config.toml
router_score = "softmax"
balance_loss = 0.00289
norm = "rmsnorm"
lr = 0.00118
batch_tokens = [131072, 262144]
seq_len = 256
dataset = "wikipedia_en"
Below are experts of layer 4 (counted from 0) of a mixture-of-experts language model. Rows are named router (the router's row for the expert) and show model dimensions 0-255. Each number is 500 + 40 x the weight over its row's rms, rounded and kept within 0 to 999. Numbers have three digits each.
After each expert's rows: a language model's description of what the expert responds to. This comes from a sample of Wikipedia text that the model never trained on.

# expert 3
router:510453499623525456571535525511473553491487491533513518537459553603511578490451542476494449598528473488462512558539422479427428487508508508499614473490435498474409505525523495489519528517529401527489482426441475517471571532487455450526486496492485553603501481487546490493512487452409483456466428516534440520490484491441506500548427461530556549546526476523530456518469516532516470496553496494483517529508460516489422544510508469460377473534509499485542437511468558398535447439447483458492521573399538477471502503500539498483426524528505467485463502528517554447501473553489471441469504512576554431505521536515481532498522524477423548516460483490458480538505465486492455553535477455521501523462503481481506489447495471483525532467483500473484478481521467540482451514459517
What it handles: Technical word starts

# expert 63
router:481496506458486510477453557449540492498534464526488470482474517565457493512474606516565551518532444532485482536492432551493441538490495540495449450509564527470574546591486526549536463418532552516544473472459450433516464498490533489467542466488572560416448509514505446504564517511484607442477470493437522491493489473527464460506445446488531488468386489513515558476537395511485557503523505537472479471464505488514508503477543492530534475501500508538427552528474459461524491546517567545564555493466487514495498517460526455554521475496455551473480514508508564490521541527604513507519447564498425503533551482539548491447511524449458444498461456550523497498455527552511523486571507536539576472385473501537523507541480527493411535525409481477487547522456490557489517424532485
What it handles: Clause connectors, verbs

# expert 34
router:509552468484500506469512516498496432519527485504463556535449564501488505521485536458426448499496448540496494567526494445462436516495463415483509492515521430502465545478513478530475564477504489431523509450462525497526544505513524493542584513439508519479546533525468556514518526511413461468433434498530439510523479510443479496532432455482500499546456497473548557426407525475488507473445508524559512455503538507533449519413499511546447573520448560504550465489411504382543473499566512519536588531457475563433458487486433554601546434500452560574499491578517550535436460482482501499513568532496503507507457528511524546544511485501449460450494427530488453503468487464474531508490486434500536538500571515549518470511529504469470489481524583497431553485520469433560508554453507
What it handles: Ordinals, numbers, dashes

# expert 8
router:573500482546531549480506434461514529471579435553450457447436409514500511577463505531541500477483463470491542545517539466446510495519478447466509478540457485453441538515538496571556496489551468564506558544570469523475536513460547501508536453432524471525561478530527446503561498484478466469497453486504464541464545497475471458513557569481550551510508537500528511460489503462447481603542500564505417513526510568508511491433489536501449491464450485535561484506532449502583505495526471561558500514434464482481442451440495535448545513449477537536474498536513462551493453534485501541546469485521440439503554403432534553484454430481465527442569544467551541511476411515477555545504452528546476537497544536544544509467549500449462548437468555529418477507519483510472542540512514
What it handles: Places, stations, transit lines

# expert 49
router:481573536526427459547519460513413515540490456555463412515449529447543485459528495491507500481476514481467586548464547452546514472445446540518536564452454525555537502469517457430517491509445457487435438546487457456519494534538447526571481589437481520535511491515428500491509514501539438564527521521534494448560566538573559553440573481508473500503435524494557455552437453560501513461510495552471458481558460463457512544481523471494454539460506539485498563511506493447520499553518469515427509527542538470476537544501492458568438523550471510449520505568520519510457476442436524473515482487482507507474424557460523549500465504486456546509559425565491498444456447583454472523489536509569444507514532492494451510504543559536488407466515487520537553506551520464483519558497542
What it handles: Proper name fragments

# expert 38
router:549432488445470571421441528481541510459456521486517472458482531437519484531528428518515454450468554492454546512430450498534500522423486499481506492541485511466454516428521494560482445450500552528445468483503500490481537499417531519516484466464463501438566514495442443489509574492485520522426454527511509478488494532481469488503469508480482461544467525527439447472533568493467536564418490454451425462450478500559530486510549546540523471447440533483513556514515479464496533542497539552513433530508522516511447451487541525454498542453547585596494470490462406529469525546523491565508550499492442539519545471502569473451473546455532473477514493440551569511456531555497571583471549446557467564516433485579519498443564467565469532490441472489511449520447540510538557539502507
What it handles: Location and origin prepositions

# expert 41
router:497480469445443438449464481428525470496568513548534542539532500444533486522455507525536523538536519431480546471510480487555480488449510535457530423534513506461450523508494458457476476475456545560458429461465467554526493509523595531559501452521493545458501563459558492504523489566484438556510438469549513534458472476461524481538516478433547520486536447506554584560518543577504557548559552487445401458493511501542499503584514552486464427524459445487519473518507527509576484479497480465499504464486528507477411449482489496522569505530520503475520508503478511442480520476509492578455528514479514538479515500554573574458485444468532436505464481499472409542512527458450566427520483528522504537463471546514424576500540494504395561443490524496485470553432546471474550498432536
What it handles: Sports career prose

# expert 56
router:483539501513460542519550554552486431518514554554447555516422550467521469525537477552484501480484469531534455477455540444527523557557479514508459428464510497506590562509542466486534534500527520525475492529579534539502442509554511478466585487575526506506463535538434444586543470481480592502551536449515503495440546467593474472500566538462460476520467506397522564514497497511494511498534437460495543501522467486494518499497458539444451540503468544540500488485480423464489420504481496478500549541519551465511583565532430460545455552449572498484464532527480544436585517476475543455537516488544571599449524497413428502484500522500501524484479545451443508460493477505534493570539508500541449526504508483503513455567480485542549439578490530475497549491546506448493528522443492
What it handles: Opening quotes, brackets

# expert 52
router:486467486456560558569523477509604516444447415485516514432505522457519466502474495478457509512522489458508523476472492499513455466504509515547546549486435502461483539469465511573528534556540521441571527479473438490550561495567500468535474508444550517526509500532539444494538472472518466493502383488501509451545564603509460584510454539533543562483491450544479531512543444565501412533463532552494533421523477537481504585520462512470536462508489530481488481492548498471547435488490498517523505541460446546465493562438536563494533524475459559512582514474535479502486420597520450473507472512462495422416517556548436413465455502562518516516553525516521525523445415494475513504459520517508438457488509562550510498503520445480501534484502500536519399440487505492567489508486493
What it handles: Military and place names

# expert 12
router:476514516582517505481432617503517486513438524529474536457382522507427461484556536466538450416509490532550482509517462451511434519537467433487564434462446478519534522489492494542570500469428549494520596497477582495473509437471503475431516446508465513505443523557490471541490530563538506427512542476498500428468504445527462455529490529482476444521497540492513487478485475511477488489465497494466568489468523509444538539498543514512561455515426425504502493441524491546534506583461518557506540510492470477458486481520448545506468531428430501422450564530479534399495479510557564515491547465532518544479519527481537463413550458540479482423499499484513525518542516530479548537504578437523587556484573508485510515442484474491553525559501527479535427480488484431528506484516493
What it handles: Discography pipes, split-off letters

# expert 45
router:472494478474500457538454561517509473472514520476497527482568459473516459562536413554527463518520563447461442477532587507597552477483542449481470457550443486560510554515388486568514503478486510474476462502565512470518394515439486485553523470525507539524531528469457518493503482417523520470560450507522506492575479574569565501502562478583524456448468511496454563461544547561467581550531489511507473491516462469509559543474451501442530539506588556500438432504468546548465519511455504501476491483517464513534533490547456474450516542417492533568482587520486510486486492526514515511570464522481483543424537461494570571472479457479477464477439554535491561476492471471539481467501512470478530523554502435479501535481470579513506413515489510514517533442505458519450535518573508
What it handles: Given names

# expert 16
router:480493517566505451539561499471415505527454520535517514517425570495504493431556469495478545460447462508458523443477518507478498462502509483447504494482440535540517506494432528425498451536492441429487545481497594524458502497517487480504472488511486510501504472480536537508511455569489458520464520472546553448554593499559461568436502455540546502565431508430508508527511471520501461439476425507510557520471430511478482482540498512519550493474438383528450469404466484559550462513508470494467540547460586488507541545567420490469442520486469480461510540472476490443562497452491481419399562465537493514494494560485488496561533511557461528500467523466414554454479475474458471515463529479484481488427507570532476537476419460576542492471482555487538480455566500512496479542558493
What it handles: Name-initial fragments

# expert 28
router:509461489553506464530463472527491516499467528497522544533428588542539475501532495487521446489477479556468512435509493509520411461536508500435486511466545471538459527450517530493507541515485484512491536491534503557435516492561470478485502422523489467498506474504544488542536494518546503533438529511544507464503617492490484494475524490518575430511496536495468442462506501546503479469427500481425551529464447517505509510564500473465556529463469417523563463398533419541496459535477513475542589453429511489560521491524414501458454498553500511475500496482479476418555497495468524489413533468638545537568522497513456507445531477504516562471420551527493524487492487438504476533539492494552511548463516447595535495490448420606527505564466518480534401479533496445541543513545458
What it handles: Entertainment title words

# expert 2
router:542493533481448550447543514486447548537523492478476498489473530512370543424493549384465439484455506480516460475528512491455553549490469494528458547497509497508485541525503424510399494458463496471555462477554500460503422485493545539561572491514531470448542521464470533500541458563548472485448535497547500508506510488475498476544480462445518606490496490495535565486506489481525553518484484549536513507533573545543477454450488462509474581545484526478549578531429550412511520456508500520514492547516511532480455560539504514505488516523482521599512488529558520568461556466488538440528522482427461517526467535504439562526545485487574513459481513530540462471484502487476474459495447428395499532524502457500524470447531530505371518475468513418489458609503466520497475519497504
What it handles: Digits in vote tables

# expert 61
router:544483491502458544492438512446543481497486578494561527481590458505492511546465506538491433438557547407514495469457476498592537491414527563441491450512485415475476482508432456514466528370509578517558471477508498508509445480453496435574538477454518520503553500504428474458525489476500522503528459477459472460571527504433547471475483520567485475469545511538449499422533522536478541547440441426466464524472490464497527501546471502472574538477556429525463466478469565528421594482498574492537476487528489506549488507435480464446480493485492494603490462476456453471459534508519522554458438555543459491477543437545534504494491491489536479522477493525518500502575551489493546564538489475542526550542473483560490521446497471519544451507542494477482460428466561497501534499535501
What it handles: Biography relation words

# expert 39
router:510485474482510533565578490525533530496479468503543461419439503530510506531501525532527553505467458550473533576479462504423492513565474468507549563479480508457442485515527474581502457537560464537561534486547453495485537548456535478547573507466448515512526491495531473460560472568452529486519435481521485543488570506501463556491510547520501531509420485546533510560499460429428515519477492451431490527511543533514450523482573573544457445472476464553601568490492511487574501526554519547507456543427465524472472478462572525434455529453471508477480495549528395444550482572500485455520514548455516427423543460442478472443473564457525479480573463470484464532472488518490573590490459490506494499470504552478538510489511496478448564505496488534407484461476492522580472524467478
What it handles: Location words

# expert 36
router:464568556468476493518508503516439499502527530529473463535581479462496498513463448459475523502462579462487517535588597562561498428446491433498533463466423517547479484444474481460500581480490469470407435493513534487542458501512437535518499552506491527510470489543439549498545617497499505521475520508511482510548525512554518587379539498544470479571510525544451485590458484556403542497568467520511438503538568472472470527461465507487494530506492518522472536477561536510456571532515533430476471482464484464463498546501472466511431481546510465482467537492556535487460472438441506472509420518496511537570480519481499474439474512506457497570520472537554452449495521584508501463483511521491514430476524470477488488491491576418513456502549449453511554487487401518482475479507541
What it handles: Name-internal syllables

# expert 48
router:388469500509477469524524550481478434469554435446572483558490458486545539583515456555501494517437553471459489497510550495488502479428489492533471523556469491521565512517471508483503519530474495420429519515532496459491531504522517573570461584536451493528462506470402529492486581488535559469563503484517552509560517549566481565460589472511468466517560515505427490512472551485542504489521456565526490434537512522444532513531479503494521467505535520501467450540470474493480553482415529484440518462563469527450493512511485453461489498459478496468511553461481454522513468466458499522539493519497502521512442505457543455534414479437475543444541514564492546436575476569483476564435542544420488417544503497476447530510532577530534438462522458442474540473513486575470575546504529
What it handles: Chinese and given names

# expert 47
router:518458507583559455550415513529565452447515499487536459519532499502509493560386571575490437554559565425530464522530452478468471436516469490502510462510499466464523455494463506522446464489491505468462469467471458521450515446537568493426480441547536494496472503460577493499434489507501434499452494501444443502454495536471475538494482557462570456475546509530484481428488501528506503467505522484536425503432511565450551488455515553545441477522512496504474596512483481512523486469449542486521512499507486490569515602506535465534561451546538486544569479464543539494506491553518464510465473474474444447516490458576433541422504484459536456512513496543551521545479468451504505456495508510531520517504457536459488456498442421494394505502441445539558509509520463461548592434460543
What it handles: Institution name nouns

# expert 43
router:472475513487539433536488532466529493455568492508508499516538524541499522504397485517446468557550539475458488479579462497478469519548473518475490446533551460552526542484416466559458521484522573523499477437495497519467528472503556461441509457527514560499420476472535520487466451587469529495452521484515475555475511495490467550488451530541551448501490475542527511418480471562458543481459523452455447477471541523490579531547487547529508458551524511474481537467444515522573472519520516503495498434492483515532556501453452478558509540528532504548494419489541505474522459579538466520411439551524569440494532453559363527429511506471505439514522523507543510437456530458559511471528477506515489441487529500462533441528453507480403575571462514564527512467454491491561543396490524
What it handles: Common topic nouns

# expert 60
router:533429495477452477437446506408550596541550530545529520486486463561547540529486557475491420450543545471510508528460495521538550498445517453421429487511505476500480558473538530563523481439485535519440477510537466484536548521406494446419506485486435525508539586462449433548494484481496503525506500513469463454475456435431498472498587494492458529493500522524491522420489514484485557571524519501499386561460530422510525565511500482443521477468531461481455493458509470463511503466502501470514470469460510523522470513502488563519477470494574572487486438523468526481533590441552513502483545478443500528479515457532556522550452459470492457432466515464438508507608436505475589540514473448572475549483486503534517555473515473503516517471447538449442495551504504462430542521501496
What it handles: Articles and determiners

# expert 1
router:450511506465487417510513454493431502473511483492489403535573570532515489449442520546459508485524487523501528502519524531428519405521461456471616515576526529515508471450440502495418455520563512556543446507536460507468498480566543516491521476517530518461424537503530591445444463536493436445480521478547477524508512490495559577514458534500535487495486505505562536500474455518475467507542536443493481521511511493483592548525432479421427476489490504519507585506475566532526444467575465520453471475478459492531490526532493519596477509524512457459468451492505497536538427546513463458517477525481503408554506444494412492473549509445503562578506455507512425454551509516523494520502440468484470439490504482460458429511463557479404522481532496591511517459461466548519523475484509
What it handles: Noun word endings

# expert 53
router:556530516529515411522494451508513460504512523523473407541538437527455503516510453546565534501503458492544560550512558529527547515466428498503492470521513513516582399448494479530545466477488485484475461518556486537502542504476542558540523442476564459495498585432515483453417546468494528484461538493510509490542479504530570530488452522497569481525518546512443512507430509520507496573548529531523435511480459524438533506474507444563407503582524477554499517461508451468501526422428465447494521510462478441580483575541545496444453492554495480485511573468506478547553502461525521482497436509487487460590493492477569454476448491521466551522489513545549496494553547560485433526455497520474554455455501564415523475514461525488519482469466491435445544514478420541458538416544545
What it handles: Capital-letter fragments

# expert 20
router:500514482462508562497462419515512522566480579471471551448465533530425510569506537457485434486487534565535506518500504443483573536564502568605456539474551478537581557517537526523520534515425474510561517635466530501579418475489491561560543516537513479487484535553517476485497456477527524516471534491471545564543492462476542481499503529447512539510506506458533509428538570497469444502401464477518506484538434465499449518533461483504525561566482491496531470526466554508494485527478537541488496452517464527457543497508452530525520467525498496576497505534473515503476564499498549461516560489454458489465434512461472494520560485479509460445524505506520530465545509513489528515493564523395447522593546592476516408512495499506562458551536494502473512533465569434591527537512464
What it handles: Scores, dates, byte fragments

# expert 18
router:514472511535531469482523504542528494450507562477455471533535489549430478498480506454544456479486546443508451463596520510525525435522541482482457415530454517537497423490447501492453551514539471594521485444503486483457475485378531510481449491548490529517525526459521502530423494557453477486500529497529450533511534485488510582523477531526610498418534574511462492475538456558478484466571570507477517576537514481487491498504529501499567478549488460497471453406481527557509460470400504463545464449548447515517492514576500433506513486484463442599514450448513472513483452565460516538501452509512514488444545474547407544498518437522528498538397573491576529500494537496538444507546425503450513477539522487446467456494482479465452509517522530571489443485508523511555459502493530
What it handles: Noun endings in credits

# expert 40
router:565473513446495504506618458470454590500505479451532442535541454477525528492512543533555519497460492511508555556517570497549543572465492473471462467525466500481460418491467587477480571475449519493562486483595468485518530497468497484521527531431501495530552585499465513529533561479451439581609533496458491562576454534453554589457502492538489519512513518483458461566449521549469514535442448483474484510552510458464457478514502455496536481516552518501540471495534529533469518504504499430483493500519469490513511531488580481440463469495520482542538546505455519566459465465472539587524508435552580483532414459494458534522482476535484564570502489478569428492497486516424503515523517430449567508492495520500514475494583470504474455431571505457455531511514508541445492527546511
What it handles: Coordinate digits, mid-word pieces

# expert 26
router:515456504432521463544526469435531450470516509477485537553493526498502470510519479435485500499456522425491467483590544520525552490539453512499453489505504502523481393490523500543485536501520445550478485445563542502475578507483552513517485454458489400530475539431437532478444508530455525487431537494452468550591465499500548569503471502477565482463526568449524528499450541486554458551525567589550523526547573551450498462469466478528464538568490483481495512398522494527573515422445509505522485463503438585533579535491489548463485513530550464552525407513495472548480466515574543507538475483484576520542511484520536540548439482459553542530456536481561480483505542451501411498545473513431569467503531505509487447516504491496451554556490509507483477483505471532428487486580526
What it handles: Non-Latin characters, foreign endings

# expert 33
router:557431480500432557487462520479562503481526482536540474415481470549467580473518519517527492422501486492525471531468466540447452540440466532453486542563567501469534534469515456523519464451558567516518505486487553514541473466516527497488558450459493499479443499488494466462563452503473588464479486547484462537443522504510475452478497472462531498463464456502488523485549508510534560547471454425439443462448440393536543482534550529437525534469477470581469516474417472505441559503519560557504432503415482541497532469538510511506516552451512564478513478528472479436540569493541531516523439543512447547488559451482563510480558554468482459535518466519480521502509486538510555551597485444569564535446459470509540533566480510495449510533456451473452486544464472538469580422485517
What it handles: Linking prepositions, conjunctions

# expert 25
router:525519513533546454509524446486544511484509427529561499436457559423493496556469525485542486491503449479506518509485483455456465474540497429475502550460487507424449485499486474523498424533481470492550575518578437549489509521426539451545522500509507545520528432465613454432552445558483454521546510460492504485518501519588494495553490543537564554460512484507453535495480472432451462453517410489378465480513505555499498545426448515505435410550518535509513524442512472479584482512565539506558542500473468452525453473513504556475466493462434487489528527462531444510528454525512469459558463490484543440489556458474493493458492512488513536452533550491505542541510415450464462579458441509508476541557524484534590484463454447485517564495496558543468479451524516492554465493491449
What it handles: Historic building infoboxes

# expert 15
router:534586505499510548470530534539557501474465494472466497523478448534423478443532530480502459512561435576544460522587524477558478554505510454545477414504512447476483522532521470458511567431511494471506540493586469415496511512446499476455527512510530519460492529486459473483499599531569589469532506541453450480530472457468522509488477526457489523487434543517546552421415487471438450509477454505531523468537527511522438493480465478494490522595458514495504518525492512482407502511527545458521496520546488467432545501471558555558536448500428507573439518581486525502477492502539585481550469547484524479543549487511518506515513515542486462459531535513576477460479519536451536460505579516425497554548571482508513464422496506428428548519506532490446557508447529464530470406466482
What it handles: Decimal digits, coordinates

# expert 50
router:496468490460450446438466500462591539504590482552465533412522496567553512502531522504462505507529532498451540493448477509516457458521549511441510451522517500476510525490520558561514523488554584489565477467494499507588529503501527468470505509466487516457447585454473487508502472521470528482502473491506473565495469497454475453504568469501496480447419460441520495421521499490530575606509535503525508445507519452550526505518452490438562517461534486482504495427467492469589484511513519562540507469488535544506421452492488581582551415513484499482513519539467559491500612475564520516499532439425489449473490462568500489523480520463524473452461509495528473564490429420469580500548451493545492535422512490539531520567456531465440517515446573481438518567526499485465550518541457
What it handles: Determiners before nouns

# expert 46
router:536444514477482402517559486531485512465542539535484486519533588518483503546509419566508509452537452502385484435382469453480431442496542492468547464463482530499516503450410550430489448537493506502547506469523473501518497493518489454515499541526519499529551514499559537493419511532474473588503533489522469474551527471488526593470459495579481469461501487452467423512475470592524450533468513542528473526462501536483522475567512445517588480441509480501540485442430497535558536498507444495492547463566483464541513498492437502507523473476479467483513583456543494468431466516451488529395489537496495482572440516537409532559499479468504476528505451507459485453520484428487483455485474501458523480480524475534513526429486448494453458477574570517494461473578538546497537491555532
What it handles: Mid-word pieces in common words

# expert 42
router:539518489516488529545488511527543498512443542530523513451471486476527515500486434501576508524442444611510495416512542438488473459506496462493482495445496492501493543478520534527527542572476471455481564519515522504477503540468421508433425489516457537523493496541525486465446480473484534448589525527461521505526457473517552552551420468440479457450501485503489459542514516453468415504483432492540527510476482462428410555480518486548478474484525448492460476504572533499496487455485488484452492456546456522493515499495518574405417456453467483514433486559507468424533506490553450479501504476606546497409472531455489439528472537583505536468477550505475478486552568552527426542490610473515536505573577515530542424530512543495571525517523501493529541435445547546530463515501502
What it handles: Taxonomic name starts

# expert 19
router:567526504537481544416471522440513480506487488496474487491437501535428499422492542536529438543459494554527461490592466567510518443517502388467488433561533525520463483594551422486469561501546487519479490512489477500460545606539461493504548446475430449479517519505462518492514519497521493539486529481523437468451471501466486462541530536569465536554490518467501507469436472433486559547535445485499537528503584489469463464426533553460450470561457481518527492471559499460512444449534491483520480522526530520519454458578537486538494491393463486550513514505542505508520538418506479521499502523483459463462455481468537567545575556553445552459479522416465510576521535511504564471505451485437545532465552446503487578447566526495490560461522538500485494555520482529493484511540438
What it handles: Data table separators

# expert 31
router:450430498472476516504451520476511501458525452467544454504532495517519499429514423490466514475530487497510426495561458504514541415530474438451597506507489513552495458485550536534470491493572507544521454514456476521488480544464531537425435498546506534495421516535485542494441512533509559470496547500491552499543505527515493566500460485521533504491527507529508478475568522440521501485510481461533480536466612478475514524501481428442467486559558537471485487520451532545437548504556501514490419446540435536465532473592495473493521500434558434538411510480570470473526458525550524499524454559521537528457549509508484477542490491480446541543447463527517410536561559491546442539496474522519520396553544425553475492548501609459473540483498487561554516459429428514505461549569495
What it handles: Latinate and taxonomic endings

# expert 37
router:480527505446462515537539438484445570515496504534557527458500530513581555433508485504432491502473518502432468485446439551450529525543448515510550576505509453524506559510509514443486449555511515514502418551497539558493535464515484540518515550507486493470479449560496502499508499499455425514482516504572511565498597456525471529447535448545500550474523445497532465573533443447481529530414527423506537527490509426434468512445482547466443504455503491443515556492431479464481480505503487566474459495516577534420539524471457504545455509526513460444465478516564485530506480444438477455479527486515508472478452526454424477512636534487546531571524449501512458508466520512518540476477485461477449467544443503466470547559509560532442435531551434549553558515589503465542504500495464
What it handles: Mid-word verb pieces

# expert 32
router:522594477530446515483515459467500509564504555528489483540563426483479475490490496487484538496496463516500423535487502487555512484527543449512479450548528486521549479444527571497507545491500456449559500445488539461506573478451549549475508499420532482527484518529474578551455549539521492460535460597529501479558434501543508510469451446479563526508453560430502552499439507513464481466480498586561547458469549505502442525480497475403480484528469494482494432498477471473472441499518494482538505489556518505500512519532451478546548396487446485473452567563511535476412484493499565542505517489422509491581455510491534512607456414502434537522503492500542474585544540471442478459515472460521488515533544478552502569503525516437507553501564549442467580481548479423569487499516484
What it handles: Letters in codes, abbreviations

# expert 17
router:535501514545509520513489483548475525484474532509550479461564560483509451545439526516536482512522521591476488498571477557489554523534540465543496551481496576513410458521544480487515543492510506469518558482534509504437479548489408524468472501541491481527508466526510559506502543519514547498438523597462490412553501517457507652490492494523499512508476529490488416542524519520552412422564453443462535451529524502537495560521495469474482512498461514472460488543518507484499485495563445477489500457477499456437586455573510398487459523506539507429486573493457530528472512516544532485425480489556537406461466531465428520571513560548428513548530492525483523469507513516547456545507497553490578423451531487493505530489478549510524456433552473579514436519457500532558465472494535
What it handles: Technical word fragments

# expert 55
router:591544512582505509483505469540489537571452503484457523557470535537481512521566543481469519537529494490537500567516486445481478452524501485537505436483542502444557483540552514502524441472494404474420534450468484564459510542544471473460458411489544531539525474469471467517489542500509485469497445526464507511448529510517528472492463566436498535520510510432520466504444470544536468459551465494522507523456477473484476473408481555451393503581429584518533491466549498458440469502446468461562549538416564495524456525535538498534444481560472483494537476539469525531522504490468589451520468455490470525523521552521387545503550434500479555412514500553478501562500470524485466549544521467496419500439545479511514538497434443540560490481418539537537491546524532448507470502493469
What it handles: Headings and capitals

# expert 0
router:529430478505425573453568529491513486475578496515552514438478435500508550459553503481438506421528413507514492524486455538483474537449485533452489488553541518431477533493552448547440476461524569492535551435516464587530511453489511508459490433547486506462571493519455484469553552541445544443448467534536470447455500486494451468513501486550519496555422513503531459465453461481545509553431487524463457516471496422556507507496588503457483549498474501544526530504529485532493482459507522526529416485387496539483506463568497507528568469458508531447502485462475505508534535553564512562548549525525493546534531487517527529500482473463526440555489453472508522516491508569437557515525488443542520577514532591553548505533542507527452448589480488489463439542421472556534524504455489
What it handles: Prepositions and infinitive to